python train.py --num_hidden_layers=10 --n_experts=64 --experts_per_token=4 --d_expert=64 --balance_loss=0.000126 --balance_bias=true --init_std_router=0.0237 --tie_word_embeddings=false --learning_rate=0.00202 --beta2=0.99 --batch_tokens=[16384, 32768, 49152]
Below are experts of layer 2 (counted from 0) of a mixture-of-experts language model. Rows are named router (the router's row for the expert), gate (a neuron's input weights, with its number), up (a neuron's input weights, with its number) and show model dimensions 224-255. Each number is 200 + 20 x the weight over its row's rms, rounded and kept within 0 to 999.
After each expert's rows: a language model's description of what the expert responds to. This comes from a sample of Wikipedia text that the model never trained on.

# expert 54
router,191,191,176,196,176,202,176,203,187,224,219,221,190,223,215,217,211,195,217,184,187,199,218,190,195,187,204,203,177,219,203,203
gate0,180,193,169,198,243,213,161,185,202,213,208,203,229,176,199,197,183,164,193,212,210,203,187,207,233,212,183,210,196,196,162,210
up0,197,194,225,196,150,186,252,204,229,196,164,195,196,227,199,186,200,218,202,195,180,211,163,172,177,227,202,180,198,216,224,203
gate1,203,216,196,225,196,188,202,188,169,226,210,220,155,189,207,148,252,185,190,245,152,187,173,221,209,217,189,205,196,197,183,211
up1,224,208,200,222,179,203,206,173,237,155,182,212,197,214,190,230,177,237,240,160,245,209,228,190,190,184,198,212,192,199,233,190
gate2,180,193,188,203,185,199,186,238,206,218,204,205,189,180,218,182,180,158,185,193,206,182,206,197,195,227,200,256,248,211,170,245
up2,185,190,218,218,172,203,187,209,190,223,205,198,195,181,213,153,182,168,203,216,201,191,212,203,183,241,190,253,229,213,164,230
gate3,204,198,175,202,186,227,212,206,215,224,169,206,170,224,176,180,231,218,185,222,216,191,185,180,181,198,226,178,195,191,223,226
up3,195,196,251,210,182,187,184,217,203,178,240,177,243,174,259,207,205,200,221,184,162,207,229,196,213,208,182,213,200,196,177,166
gate4,232,230,158,173,162,185,220,186,176,175,207,230,201,200,204,176,219,186,188,230,172,167,204,184,203,189,193,176,186,198,224,193
up4,213,229,158,169,175,174,214,190,182,190,202,230,198,179,207,167,217,171,187,205,205,174,198,189,210,186,199,195,196,194,215,188
It responds to: Kinship and role nouns. Family and role nouns after possessives like his or her, such as father, son, daughter, uncle, and endings of split words like father-in-law.

# expert 22
router,193,203,178,196,191,166,190,207,180,219,187,217,176,196,219,172,197,192,225,200,149,171,224,194,208,176,226,195,189,167,181,193
gate0,162,206,195,204,206,211,221,228,214,190,161,197,206,207,218,167,194,154,216,181,198,239,205,228,210,198,200,210,171,219,168,230
up0,214,179,209,209,191,192,182,179,155,196,230,216,211,186,202,210,226,226,196,192,202,177,182,170,170,236,193,199,219,176,212,191
gate1,178,271,195,178,179,191,209,180,213,208,213,205,172,195,168,187,211,227,199,231,236,166,227,219,207,200,228,194,193,165,197,177
up1,225,164,230,224,230,200,228,197,197,183,192,191,229,190,204,209,180,202,210,174,185,212,194,214,213,174,226,202,213,214,201,232
gate2,201,222,244,185,226,180,167,214,209,203,201,200,203,180,190,200,191,183,219,186,208,183,211,146,202,167,211,228,200,222,192,197
up2,195,225,231,182,239,165,161,202,201,226,200,182,218,173,188,186,186,187,208,193,214,196,208,195,211,175,210,243,205,209,207,187
gate3,230,210,227,188,211,210,204,155,199,165,192,169,223,186,195,204,210,187,186,183,192,200,215,170,183,192,180,184,202,221,223,206
up3,248,210,209,193,203,207,198,193,210,157,196,188,201,179,197,206,191,194,191,198,203,194,222,192,207,178,214,196,208,197,214,184
gate4,213,210,162,198,194,176,156,184,176,206,230,217,193,212,195,232,183,202,211,201,162,212,190,189,218,202,203,191,201,190,183,219
up4,181,181,198,226,206,231,198,165,191,200,229,193,221,200,227,188,245,189,158,159,206,220,223,193,157,181,199,239,252,214,229,192
It responds to: Biographical occupation descriptors. Line breaks after stub headers like Estonian footballer, occupation nouns such as professional, politician, director, teacher, and of in daughter of.

# expert 34
router,218,201,180,180,196,201,185,182,189,183,191,222,187,203,191,158,208,213,240,190,184,203,212,189,202,210,175,173,126,177,214,197
gate0,221,238,152,203,217,217,198,197,200,223,201,240,200,175,175,188,210,203,209,208,224,211,198,189,220,214,238,166,189,190,209,192
up0,174,201,224,206,194,155,186,197,169,209,207,157,204,198,218,231,186,212,197,188,156,186,208,202,193,211,188,240,209,206,167,183
gate1,245,209,183,183,199,219,225,148,194,197,158,220,150,225,193,167,198,204,186,220,191,191,183,217,216,199,191,177,208,169,170,175
up1,185,165,196,149,216,199,212,206,199,200,187,181,205,205,222,198,195,203,217,168,217,197,191,205,227,197,177,194,189,178,195,192
gate2,232,225,184,234,160,181,206,198,200,192,233,212,215,199,218,250,204,223,209,190,197,173,228,195,184,213,195,199,179,227,162,180
up2,190,219,217,173,231,211,194,218,219,202,179,198,195,195,191,177,206,175,228,203,191,199,208,196,209,207,234,229,206,169,212,223
gate3,214,195,190,207,220,185,235,206,219,172,225,216,205,215,158,199,221,248,217,185,207,190,210,194,180,169,161,153,170,162,204,186
up3,180,186,194,219,209,212,189,198,166,220,206,211,200,206,199,219,176,188,166,193,206,205,170,219,217,192,233,220,228,218,184,185
gate4,228,188,220,202,222,177,202,261,193,167,252,217,205,206,171,211,199,228,161,169,203,198,205,211,215,226,200,199,219,200,200,192
up4,230,204,204,193,226,205,186,224,160,186,251,225,216,216,169,224,216,233,156,195,210,186,224,213,180,251,193,193,221,207,224,194
It responds to: Nouns after indefinite articles. Words right after a, an or one, such as number in a number of, fifth, sixth, another, new, member.

# expert 43
router,219,175,213,238,181,183,205,160,178,215,202,229,197,211,233,202,225,204,241,205,143,177,205,155,193,185,192,190,167,178,215,187
gate0,185,194,180,234,188,191,191,182,173,192,205,165,207,235,215,204,204,251,204,222,203,195,182,186,207,222,215,196,216,222,187,215
up0,220,203,213,163,207,193,212,207,244,208,203,239,184,193,189,181,222,174,203,162,197,223,222,206,198,163,195,168,193,170,211,201
gate1,201,166,224,188,211,219,171,222,203,244,184,192,198,199,218,175,203,204,202,262,189,197,195,207,189,220,221,167,204,237,187,187
up1,207,181,195,192,231,173,193,208,236,224,157,172,205,222,213,198,176,185,201,244,194,181,211,190,204,217,204,182,186,213,217,212
gate2,194,195,189,216,201,198,192,185,158,222,180,235,201,223,208,185,221,189,188,160,189,219,229,191,199,190,176,190,210,159,188,176
up2,226,171,203,160,187,207,202,208,210,158,193,173,168,190,197,226,173,211,240,226,206,165,192,201,154,220,201,197,167,243,207,201
gate3,207,180,221,212,204,219,220,173,177,220,218,191,190,205,205,209,216,216,216,197,207,191,168,169,174,168,179,169,173,200,218,200
up3,163,223,166,194,187,196,189,218,226,213,182,213,212,188,188,181,188,191,203,214,207,206,219,236,272,213,230,232,205,207,192,187
gate4,183,201,218,204,204,167,209,194,170,191,269,252,199,196,188,193,208,195,198,162,187,168,200,210,232,176,189,198,181,230,171,182
up4,204,201,180,184,216,221,192,183,176,194,208,242,173,234,200,193,196,196,188,194,164,174,210,204,166,220,170,166,220,193,163,193
It responds to: Verb -ing endings and of. The -ing suffix on verbs, such as administering, mixing, co-opting, and the word of after nouns like president or co-founders.

# expert 8
router,217,197,189,204,188,183,196,176,190,206,210,223,189,186,215,206,226,192,229,180,184,175,188,171,181,194,201,190,184,156,210,220
gate0,181,223,201,212,193,210,181,209,239,198,173,227,216,203,213,189,180,199,230,222,192,196,189,238,208,185,215,199,156,175,185,217
up0,219,204,210,210,216,185,227,183,151,207,226,175,188,177,189,203,223,224,184,211,187,202,210,155,203,207,194,187,233,218,213,187
gate1,245,186,182,217,191,209,212,243,176,166,212,207,191,179,189,238,216,235,195,175,222,188,197,148,217,196,146,197,208,197,218,189
up1,209,218,217,195,205,211,222,229,210,156,175,204,212,198,189,202,169,176,208,204,232,173,217,223,206,193,235,215,221,217,195,180
gate2,250,209,193,153,219,174,229,217,197,209,154,180,174,217,211,229,208,155,212,204,214,176,193,165,209,208,199,217,205,155,219,220
up2,214,201,193,226,203,226,197,155,206,151,210,210,219,190,194,215,186,216,185,203,171,200,212,227,208,191,201,181,190,228,180,185
gate3,194,176,221,202,186,204,230,182,211,207,215,192,212,210,212,177,176,217,164,187,208,207,185,202,178,169,203,204,226,163,222,190
up3,206,156,229,201,199,220,231,173,198,211,183,184,214,201,211,209,208,235,155,206,245,210,180,197,219,162,189,195,213,203,229,195
gate4,183,208,205,190,158,208,185,203,204,209,213,238,184,169,216,181,204,223,224,205,216,169,227,231,192,170,182,213,193,217,191,191
up4,197,209,208,173,222,199,146,194,185,201,217,160,217,209,184,225,173,160,166,202,193,210,202,186,193,183,185,222,201,187,190,170
It responds to: Mid-word adjective pieces. Word-internal pieces, mostly adjective and nationality suffixes such as -ic, -ian, -an, -ical, in Roman, panoramic, Angolan, Florida.

# expert 25
router,213,215,207,191,186,172,190,219,205,206,209,215,161,230,205,206,199,189,224,189,179,176,210,136,202,198,215,215,137,188,244,185
gate0,208,197,209,169,221,222,245,222,234,167,195,203,190,201,206,207,228,196,219,175,207,165,210,219,200,189,178,198,179,168,201,199
up0,177,242,193,210,182,213,181,197,144,215,170,190,201,179,212,177,163,184,196,176,164,163,213,189,237,207,172,239,237,184,217,236
gate1,197,178,182,174,235,181,198,195,222,208,175,191,177,211,217,183,194,182,230,192,204,226,180,193,182,180,214,184,170,180,226,204
up1,172,210,195,209,183,181,202,167,205,190,190,194,191,205,210,201,182,194,228,206,201,190,194,210,247,247,208,244,223,259,171,216
gate2,227,202,217,167,199,200,192,208,210,202,193,205,165,221,183,186,171,196,207,183,170,184,199,141,239,249,175,189,176,205,205,197
up2,223,207,211,178,187,189,169,187,193,201,202,215,200,179,159,208,148,245,201,223,196,160,180,180,222,231,201,205,213,171,190,168
gate3,182,146,221,210,203,197,180,200,212,209,219,196,183,200,211,174,221,217,196,181,213,215,234,195,196,226,193,166,164,241,203,216
up3,238,223,184,217,200,244,197,193,199,216,186,203,203,158,207,194,199,222,227,209,195,194,199,228,224,205,254,210,191,167,235,200
gate4,217,195,195,213,180,167,208,184,166,230,192,205,175,204,214,219,182,253,191,214,169,212,199,180,222,175,191,176,164,207,183,185
up4,205,202,193,189,211,222,202,224,242,170,203,186,211,201,168,188,203,148,209,175,235,185,193,232,170,189,175,230,240,212,188,222
It responds to: Government offices and infobox dashes. Political office words like President, Minister, Deputy, appointed, and line-start dashes in officeholder and taxonomy infoboxes, such as "- Prime Minister:".

# expert 27
router,194,224,187,243,190,186,214,210,191,197,220,204,224,200,230,176,184,192,244,183,194,166,193,194,199,199,230,216,180,169,211,173
gate0,226,248,182,203,213,180,187,182,180,196,175,200,218,210,219,221,197,209,194,186,216,215,204,191,242,186,220,193,183,165,214,197
up0,175,173,206,166,193,222,212,215,217,189,189,199,172,197,184,159,218,206,205,238,164,181,188,209,173,209,180,203,221,208,187,220
gate1,206,218,183,210,205,176,167,218,181,209,184,203,188,197,233,218,191,220,197,199,217,224,185,176,201,197,239,212,165,221,214,168
up1,202,191,212,201,196,188,227,191,210,180,211,159,209,190,161,184,213,197,194,196,175,187,224,221,203,194,182,193,227,175,166,218
gate2,212,206,181,223,209,197,169,170,181,214,182,208,193,201,236,214,177,196,196,194,201,182,233,185,180,224,218,174,182,155,250,181
up2,186,212,214,186,192,211,242,198,204,212,199,204,191,179,148,207,206,215,228,204,198,210,189,227,205,180,216,241,230,212,155,179
gate3,212,209,201,211,202,189,189,233,234,221,213,209,205,169,213,237,204,207,149,196,211,202,203,193,227,225,185,186,199,206,184,170
up3,217,210,202,206,219,182,196,239,235,196,191,167,214,191,216,194,179,209,163,203,238,172,208,181,233,224,184,199,208,198,190,192
gate4,193,236,188,224,216,201,191,210,191,190,226,218,212,207,197,216,202,213,204,231,166,189,249,179,210,155,186,184,213,184,214,187
up4,208,141,192,225,195,163,187,217,189,214,186,193,214,208,241,208,207,219,193,164,229,186,162,192,191,217,209,215,191,238,205,243
It responds to: Wiki headings, table cells. Wikitext heading markers and table pipes, mainly closing "==" after section titles like History, plus separators in sports and election tables.

# expert 15
router,226,207,216,220,206,213,175,222,212,211,208,212,230,186,192,200,220,187,226,203,167,215,202,150,188,190,192,211,176,165,185,202
gate0,217,227,190,169,169,216,179,203,196,189,187,225,209,213,209,204,208,167,238,166,211,196,208,189,214,183,198,196,217,206,216,199
up0,185,213,218,211,247,199,213,169,219,180,208,215,197,200,197,176,172,232,180,209,194,202,226,232,227,195,203,189,173,215,189,208
gate1,196,189,190,207,214,215,190,208,190,223,216,196,190,196,199,192,170,191,230,190,188,204,192,185,109,192,169,205,230,197,170,210
up1,227,222,195,163,165,166,220,192,206,179,201,193,199,191,195,230,239,214,187,225,199,184,218,216,252,207,210,176,162,189,198,191
gate2,191,193,223,218,199,210,208,184,191,170,188,206,182,158,225,225,178,226,233,171,212,212,202,220,213,148,184,226,202,212,190,205
up2,210,245,221,179,176,190,222,204,208,208,151,181,215,186,200,216,192,211,211,210,203,225,186,200,225,183,172,197,168,191,201,226
gate3,171,198,209,198,189,217,213,209,186,216,166,188,203,224,192,174,191,241,211,201,182,189,149,212,216,245,189,203,199,192,208,189
up3,178,209,154,199,205,225,171,209,192,203,220,218,231,186,197,191,189,143,185,173,203,221,239,206,226,159,191,230,192,225,187,227
gate4,239,215,210,145,203,206,165,188,220,226,217,197,205,181,196,220,205,201,229,182,205,184,185,203,228,200,190,225,186,174,183,223
up4,222,208,195,159,197,205,188,177,225,229,202,195,198,190,191,207,192,190,218,202,209,178,178,190,194,201,166,178,212,187,164,206
It responds to: Infinitive to, prepositions. Purpose "to" after nouns or verbs, plus prepositions and modals starting a clause, such as "ability to access", "using", "into", "can".

# expert 42
router,201,205,191,204,197,208,194,189,196,185,194,208,193,211,185,184,219,205,235,175,179,168,220,167,177,200,222,199,166,200,201,203
gate0,186,181,217,195,215,213,179,207,202,175,208,193,173,199,166,220,221,162,184,194,181,194,204,202,181,202,195,215,197,225,207,195
up0,208,191,233,225,236,203,191,158,209,187,205,200,168,146,209,211,177,199,201,211,220,180,247,210,187,204,187,230,200,212,183,170
gate1,186,206,190,191,212,200,199,212,191,205,234,200,220,241,198,215,220,175,203,196,194,188,233,166,173,190,200,203,186,197,191,170
up1,198,212,216,182,194,176,183,192,208,200,242,201,202,200,178,222,225,201,183,221,182,175,234,158,199,233,188,179,186,185,208,161
gate2,175,243,219,190,213,179,244,166,185,230,196,220,175,167,177,176,203,173,222,168,239,186,179,190,225,231,229,197,177,202,217,156
up2,217,199,230,180,194,205,180,169,181,201,186,207,201,190,188,188,229,176,192,177,193,191,174,196,205,219,189,201,178,252,200,186
gate3,166,170,234,210,203,175,197,199,190,152,217,209,176,238,193,222,211,223,206,196,224,175,222,178,209,200,192,230,203,210,215,214
up3,199,196,190,229,227,197,166,223,183,210,236,199,193,194,191,227,194,193,220,231,186,173,193,167,188,240,211,200,186,202,220,160
gate4,175,174,211,182,212,206,173,188,190,230,188,195,209,238,191,212,209,145,216,191,200,203,186,184,225,185,216,189,200,199,204,207
up4,160,208,204,205,205,192,214,196,208,216,192,199,213,236,192,197,229,205,200,203,195,253,190,200,240,207,209,199,172,198,228,212
It responds to: Name starts and sports text. First pieces of personal names like Pet, Matt, Mich, Mac, plus of, as and the in sports and club passages.

# expert 58
router,199,212,194,218,219,206,202,204,206,216,173,213,221,200,190,170,236,214,194,174,198,198,222,175,221,209,201,214,201,179,190,197
gate0,176,213,198,223,180,187,212,231,228,194,222,191,203,193,238,196,190,202,192,213,185,177,177,213,215,200,178,227,160,201,178,173
up0,217,195,207,173,198,184,187,167,193,199,189,234,191,212,153,206,205,177,204,156,216,223,234,185,181,196,228,164,234,202,213,205
gate1,246,200,224,208,198,199,210,193,204,163,177,194,229,170,205,213,199,209,203,191,181,179,197,165,211,188,218,179,211,189,198,223
up1,184,186,194,184,190,198,184,220,187,210,232,202,183,257,204,208,196,202,212,202,184,224,190,216,204,196,184,225,185,197,185,196
gate2,193,223,173,215,223,198,182,206,189,226,165,181,256,206,194,177,227,219,188,173,232,161,215,208,218,195,222,239,200,168,192,213
up2,212,224,199,172,189,199,201,164,177,226,208,210,155,202,186,215,181,196,208,226,164,195,208,207,191,192,174,201,191,205,161,202
gate3,180,234,221,207,179,207,189,222,198,240,199,200,224,208,190,194,207,205,196,205,223,203,179,170,175,226,196,188,199,197,159,186
up3,181,214,235,191,198,178,170,217,203,216,193,189,206,194,205,191,215,187,200,193,198,209,208,175,206,218,207,188,184,214,169,202
gate4,216,192,216,229,190,213,228,244,244,187,171,196,190,171,224,177,224,193,214,214,205,213,200,179,185,167,210,216,238,200,230,182
up4,172,223,183,194,178,174,168,220,153,202,237,205,205,212,200,219,179,177,220,181,188,202,243,221,189,188,182,190,184,228,191,173
It responds to: Auxiliaries after subjects. was, is, been, has, also, later after subject pronouns or nouns in narration, such as have been, He later, was integrated.

# expert 9
router,211,239,214,204,167,186,198,203,197,202,194,221,196,194,227,189,210,192,218,215,182,149,217,170,198,188,221,199,169,154,195,203
gate0,178,216,240,150,196,170,205,204,184,223,229,233,188,175,173,166,195,209,205,206,178,191,201,143,232,206,216,222,194,154,197,184
up0,227,239,167,246,213,204,224,185,215,193,159,218,196,235,186,163,218,172,196,182,201,227,220,230,214,193,185,199,200,205,198,189
gate1,203,219,198,214,155,197,184,203,219,184,218,212,179,205,187,197,210,178,184,208,177,185,203,181,202,230,213,186,209,181,214,190
up1,201,228,201,210,146,193,187,213,216,182,214,207,191,203,198,203,200,178,199,214,182,180,189,197,211,230,202,172,206,185,217,192
gate2,201,236,221,205,143,198,192,213,212,216,240,212,182,202,206,191,192,174,210,215,157,173,158,165,221,204,207,232,175,161,199,187
up2,224,194,210,177,212,185,230,192,200,182,179,171,228,187,214,210,207,226,186,168,244,230,209,250,162,199,181,166,207,216,179,196
gate3,188,206,206,226,186,159,177,238,190,174,186,234,193,187,206,267,234,184,189,197,187,165,225,192,190,219,190,253,219,162,184,175
up3,228,194,195,163,201,233,202,187,197,205,222,188,228,208,214,162,169,217,233,189,217,218,172,188,213,192,190,139,197,204,229,188
gate4,171,197,241,214,162,216,196,220,191,199,221,160,198,159,212,213,198,196,227,205,196,212,181,193,184,176,197,225,209,173,189,222
up4,164,184,230,198,179,191,188,210,165,222,195,163,227,176,217,228,244,198,218,222,189,217,205,224,194,219,189,228,206,172,185,228
It responds to: Definite article, determiners. The article "the" and possessive determiners after prepositions, as in "of the population", "one of the most", "its".

# expert 32
router,198,197,208,175,192,196,205,196,190,187,232,178,141,222,188,181,206,224,218,199,161,169,217,157,247,164,175,228,158,191,219,205
gate0,216,182,193,179,208,191,193,187,183,199,198,183,169,213,174,193,227,233,198,205,167,190,241,214,226,165,167,205,196,205,198,183
up0,221,185,221,191,183,186,194,237,210,227,206,204,185,194,206,222,189,214,207,203,231,199,216,152,220,194,236,209,182,220,198,192
gate1,192,206,156,240,200,170,183,216,180,197,227,194,231,214,206,222,201,212,191,178,233,236,215,176,169,189,210,167,209,200,189,187
up1,232,199,220,182,228,219,197,190,229,194,192,223,203,183,156,206,172,223,189,201,188,185,208,194,215,223,200,250,198,203,198,188
gate2,208,178,204,201,221,206,180,185,189,153,214,202,161,218,195,182,216,228,236,166,208,153,231,194,224,152,216,190,179,184,202,239
up2,234,209,184,207,192,209,200,209,196,239,187,210,226,190,208,225,180,167,218,206,214,182,184,242,208,230,187,232,192,184,186,212
gate3,197,195,211,192,196,223,204,203,205,209,200,186,202,208,196,187,202,232,175,190,162,188,212,199,223,198,184,219,181,222,223,236
up3,199,214,182,233,181,169,198,195,184,193,195,225,203,187,226,212,200,154,226,215,241,197,159,219,165,213,244,175,223,178,181,169
gate4,200,232,191,199,176,197,234,186,207,196,216,212,160,240,208,201,210,208,208,184,220,196,152,186,240,212,185,208,149,195,223,219
up4,196,194,194,200,219,207,154,240,214,188,189,190,254,159,207,208,182,190,206,219,186,208,238,208,142,199,238,178,252,223,174,196
It responds to: Abstract action nouns. Abstract nouns and -ation, -ion, -ment endings after the, his or its, such as exclusion, relegation, role, death, development.

# expert 47
router,218,211,205,209,208,173,177,178,206,192,183,210,182,208,228,184,206,187,250,193,171,175,209,175,206,193,204,195,178,178,196,200
gate0,215,190,211,196,177,155,201,193,222,211,207,190,222,176,221,184,215,177,241,170,184,227,200,191,203,185,213,218,182,190,208,221
up0,220,211,196,207,207,196,185,232,180,187,236,217,205,241,196,219,199,215,161,217,210,194,210,225,180,200,196,197,208,172,181,188
gate1,223,178,196,218,186,210,206,183,186,202,206,218,230,259,167,217,196,236,205,170,170,200,224,204,234,161,187,218,194,197,230,169
up1,179,189,198,244,189,203,206,213,207,207,219,195,243,250,180,202,204,210,171,170,189,204,225,211,221,164,195,197,198,189,221,182
gate2,201,188,201,185,183,219,192,215,216,221,239,204,182,192,212,217,201,198,206,250,184,163,188,205,209,197,202,242,221,190,236,223
up2,192,212,199,209,210,183,204,176,190,214,181,197,213,206,179,177,191,203,190,158,225,241,220,190,196,195,200,169,177,213,191,161
gate3,234,180,205,183,164,179,193,185,178,200,211,194,214,191,219,196,224,217,174,223,204,169,218,217,176,188,173,179,229,220,183,194
up3,192,163,221,203,187,230,185,181,197,218,202,204,188,194,200,183,200,223,183,225,186,196,190,191,158,213,187,242,172,207,192,192
gate4,162,219,185,252,183,179,202,214,211,166,214,196,214,214,217,194,150,193,219,200,201,200,189,182,174,211,200,196,194,211,181,172
up4,211,194,202,141,220,225,177,168,157,206,177,212,152,209,186,220,201,220,208,225,195,163,199,195,232,208,212,204,168,202,183,231
It responds to: Mid-word consonant fragments. Single consonant pieces inside foreign or rare names and words, such as Hidal-g-o, Wehr-m-acht, Manoeu-v-re, plus table pipes and minus signs.

# expert 13
router,226,228,181,199,195,203,196,183,173,199,230,216,181,222,182,203,219,201,195,193,182,183,250,196,190,200,206,185,209,184,194,191
gate0,200,175,204,204,236,201,184,196,229,190,203,214,203,222,194,212,199,174,201,167,176,248,224,161,168,210,221,209,190,220,201,211
up0,193,176,222,212,220,187,195,224,213,195,231,206,201,216,181,221,188,187,196,168,201,249,219,161,173,217,226,193,182,205,225,190
gate1,203,208,212,192,161,183,186,195,173,215,217,190,188,209,202,200,179,219,182,205,188,163,218,165,179,225,238,211,188,236,183,199
up1,205,204,214,208,209,189,243,205,164,204,195,218,187,202,231,210,182,176,213,203,230,204,215,193,181,200,230,183,191,202,169,140
gate2,240,189,204,190,171,199,208,203,186,215,191,218,198,210,191,227,163,167,222,205,184,159,206,190,162,186,205,207,186,241,169,206
up2,210,207,208,206,168,188,204,198,184,215,209,218,189,213,200,206,167,161,217,204,176,172,195,196,178,176,214,230,192,225,179,220
gate3,193,200,222,218,204,228,206,218,203,208,200,189,261,188,189,222,225,187,207,200,206,189,231,218,224,191,191,206,221,168,178,201
up3,197,205,193,191,174,193,216,214,198,177,188,190,202,185,197,206,225,188,195,222,200,222,202,232,222,160,196,209,214,200,151,203
gate4,195,204,164,218,206,210,199,217,205,262,229,210,186,183,212,176,187,201,196,227,194,202,190,220,171,238,213,165,164,228,193,187
up4,242,208,197,191,172,195,181,217,210,232,207,197,174,214,206,191,208,198,204,188,196,213,178,168,207,203,187,170,166,183,244,181
It responds to: Directions and URL dots. Compass and place words like south, north, near, village, modern; also the dots inside website addresses in infoboxes, such as www.north.com.

# expert 52
router,210,202,180,226,227,178,210,168,220,217,230,177,162,230,213,181,202,170,203,183,181,181,211,183,201,184,194,190,176,191,206,226
gate0,243,180,194,237,194,202,157,216,195,194,228,190,183,189,247,204,218,214,231,205,191,210,132,172,158,210,213,202,181,210,204,241
up0,231,181,198,238,208,200,146,169,207,204,228,183,176,198,221,195,213,204,220,223,167,191,167,147,178,219,213,187,204,227,213,231
gate1,200,241,211,216,186,182,202,185,183,190,218,188,193,206,213,150,233,202,226,185,208,256,195,213,198,199,211,186,188,184,232,192
up1,236,222,178,203,196,228,233,177,244,176,170,216,190,201,183,171,191,202,210,203,181,209,156,193,209,210,231,182,205,189,237,215
gate2,199,227,220,176,190,213,218,184,196,158,184,222,183,205,211,206,190,191,183,189,211,187,246,207,185,184,162,228,183,252,137,169
up2,178,188,180,216,213,205,229,214,170,241,218,202,208,161,208,197,189,260,191,218,194,202,203,245,204,217,214,174,198,191,180,189
gate3,216,206,203,192,212,201,227,171,203,180,201,203,219,193,195,183,199,239,229,172,208,188,172,205,177,193,191,203,196,186,179,192
up3,189,233,148,211,168,223,166,196,161,225,212,221,208,199,210,193,188,197,194,205,189,215,193,196,179,198,239,148,218,171,188,191
gate4,176,191,219,186,199,233,205,211,207,213,226,184,184,201,211,201,203,199,198,206,207,203,179,164,206,197,222,211,180,205,218,223
up4,192,202,212,204,206,190,193,186,204,206,191,190,187,213,211,178,189,197,174,190,159,215,203,213,215,213,193,200,188,204,187,206
It responds to: The word as and tables. The word as in roles and descriptions (Nancy McKeon as, portrayed as, served as), plus became, because, and election-table pipes.

# expert 62
router,219,196,168,239,206,202,200,229,207,221,193,203,194,196,226,191,169,204,217,198,192,155,196,187,217,195,199,225,178,195,187,169
gate0,203,211,204,223,235,167,231,201,199,184,181,208,210,208,215,201,180,230,209,222,208,177,195,199,210,171,173,167,209,200,166,167
up0,192,197,188,171,178,229,178,191,186,211,193,162,212,197,224,186,202,199,191,163,181,215,196,200,236,200,186,192,220,184,227,209
gate1,190,221,191,187,183,174,204,158,189,182,195,192,227,230,203,215,170,202,184,200,171,212,176,188,205,181,253,197,204,212,170,217
up1,217,187,148,222,235,211,200,229,216,234,174,186,196,169,221,213,212,199,203,172,230,206,213,221,218,243,206,194,182,198,245,165
gate2,203,200,188,170,192,209,185,222,235,215,179,233,191,197,215,218,174,168,210,220,216,184,194,212,185,191,173,226,177,217,155,221
up2,210,208,188,183,189,242,185,237,244,226,180,235,193,200,214,237,185,199,186,223,221,179,199,211,200,195,176,232,188,202,143,210
gate3,175,201,211,227,178,184,187,251,194,215,209,216,208,200,228,181,208,207,235,204,207,172,208,192,214,158,196,226,199,197,209,193
up3,190,196,155,223,188,178,207,166,204,204,227,205,199,217,219,198,201,171,223,199,202,190,180,205,207,229,216,189,192,186,181,185
gate4,205,218,199,212,189,206,240,162,217,197,200,176,199,223,200,176,207,165,197,146,163,234,189,196,237,210,231,217,166,213,197,235
up4,206,218,209,227,214,198,236,173,219,210,196,155,208,207,207,198,182,159,165,165,178,245,170,211,226,195,213,218,194,181,213,219
It responds to: List conjunctions. Coordinating links between listed items, mostly "and", plus or, slash, ampersand and semicolon, as in "film, and television".

# expert 16
router,199,186,225,233,189,208,195,211,214,208,217,206,198,188,207,217,196,182,224,233,183,215,187,169,174,166,205,221,174,164,207,189
gate0,215,184,187,228,211,194,191,206,183,202,197,193,229,206,204,237,200,225,194,185,159,212,184,188,204,207,187,195,206,175,186,205
up0,187,209,209,191,167,212,233,209,213,200,201,204,164,198,205,160,215,202,199,241,259,203,217,227,217,206,227,207,191,233,191,188
gate1,212,165,180,224,212,201,184,185,229,152,177,183,182,209,188,185,183,199,177,205,167,206,204,209,192,189,202,231,180,195,197,194
up1,201,218,195,208,196,211,217,203,168,239,190,197,227,200,221,222,190,250,203,192,264,172,191,194,189,192,201,201,223,183,209,205
gate2,173,183,196,177,167,188,200,217,170,238,251,203,237,170,235,160,224,170,188,202,201,222,182,186,184,212,202,215,207,226,218,227
up2,193,170,180,166,175,160,215,214,162,228,223,202,232,176,250,184,194,198,181,187,214,218,214,193,190,208,166,212,219,208,216,232
gate3,210,194,206,179,157,200,238,222,180,199,157,181,189,208,214,231,236,195,235,236,169,213,182,140,200,161,216,224,153,205,235,238
up3,193,205,209,227,202,203,172,189,206,178,246,185,214,179,186,178,172,211,188,170,205,200,226,267,203,240,189,209,222,209,197,187
gate4,195,203,192,216,187,179,193,212,206,203,237,215,193,204,202,238,235,194,194,220,210,165,164,212,198,189,212,198,197,161,205,211
up4,169,203,201,234,194,170,191,206,177,204,231,214,175,171,204,202,225,175,195,232,178,178,187,194,208,196,216,202,225,171,177,206
It responds to: Infinitive to and modals. The word to after verbs or objects (urging them to, rise to), plus modals would, can, will, may, could.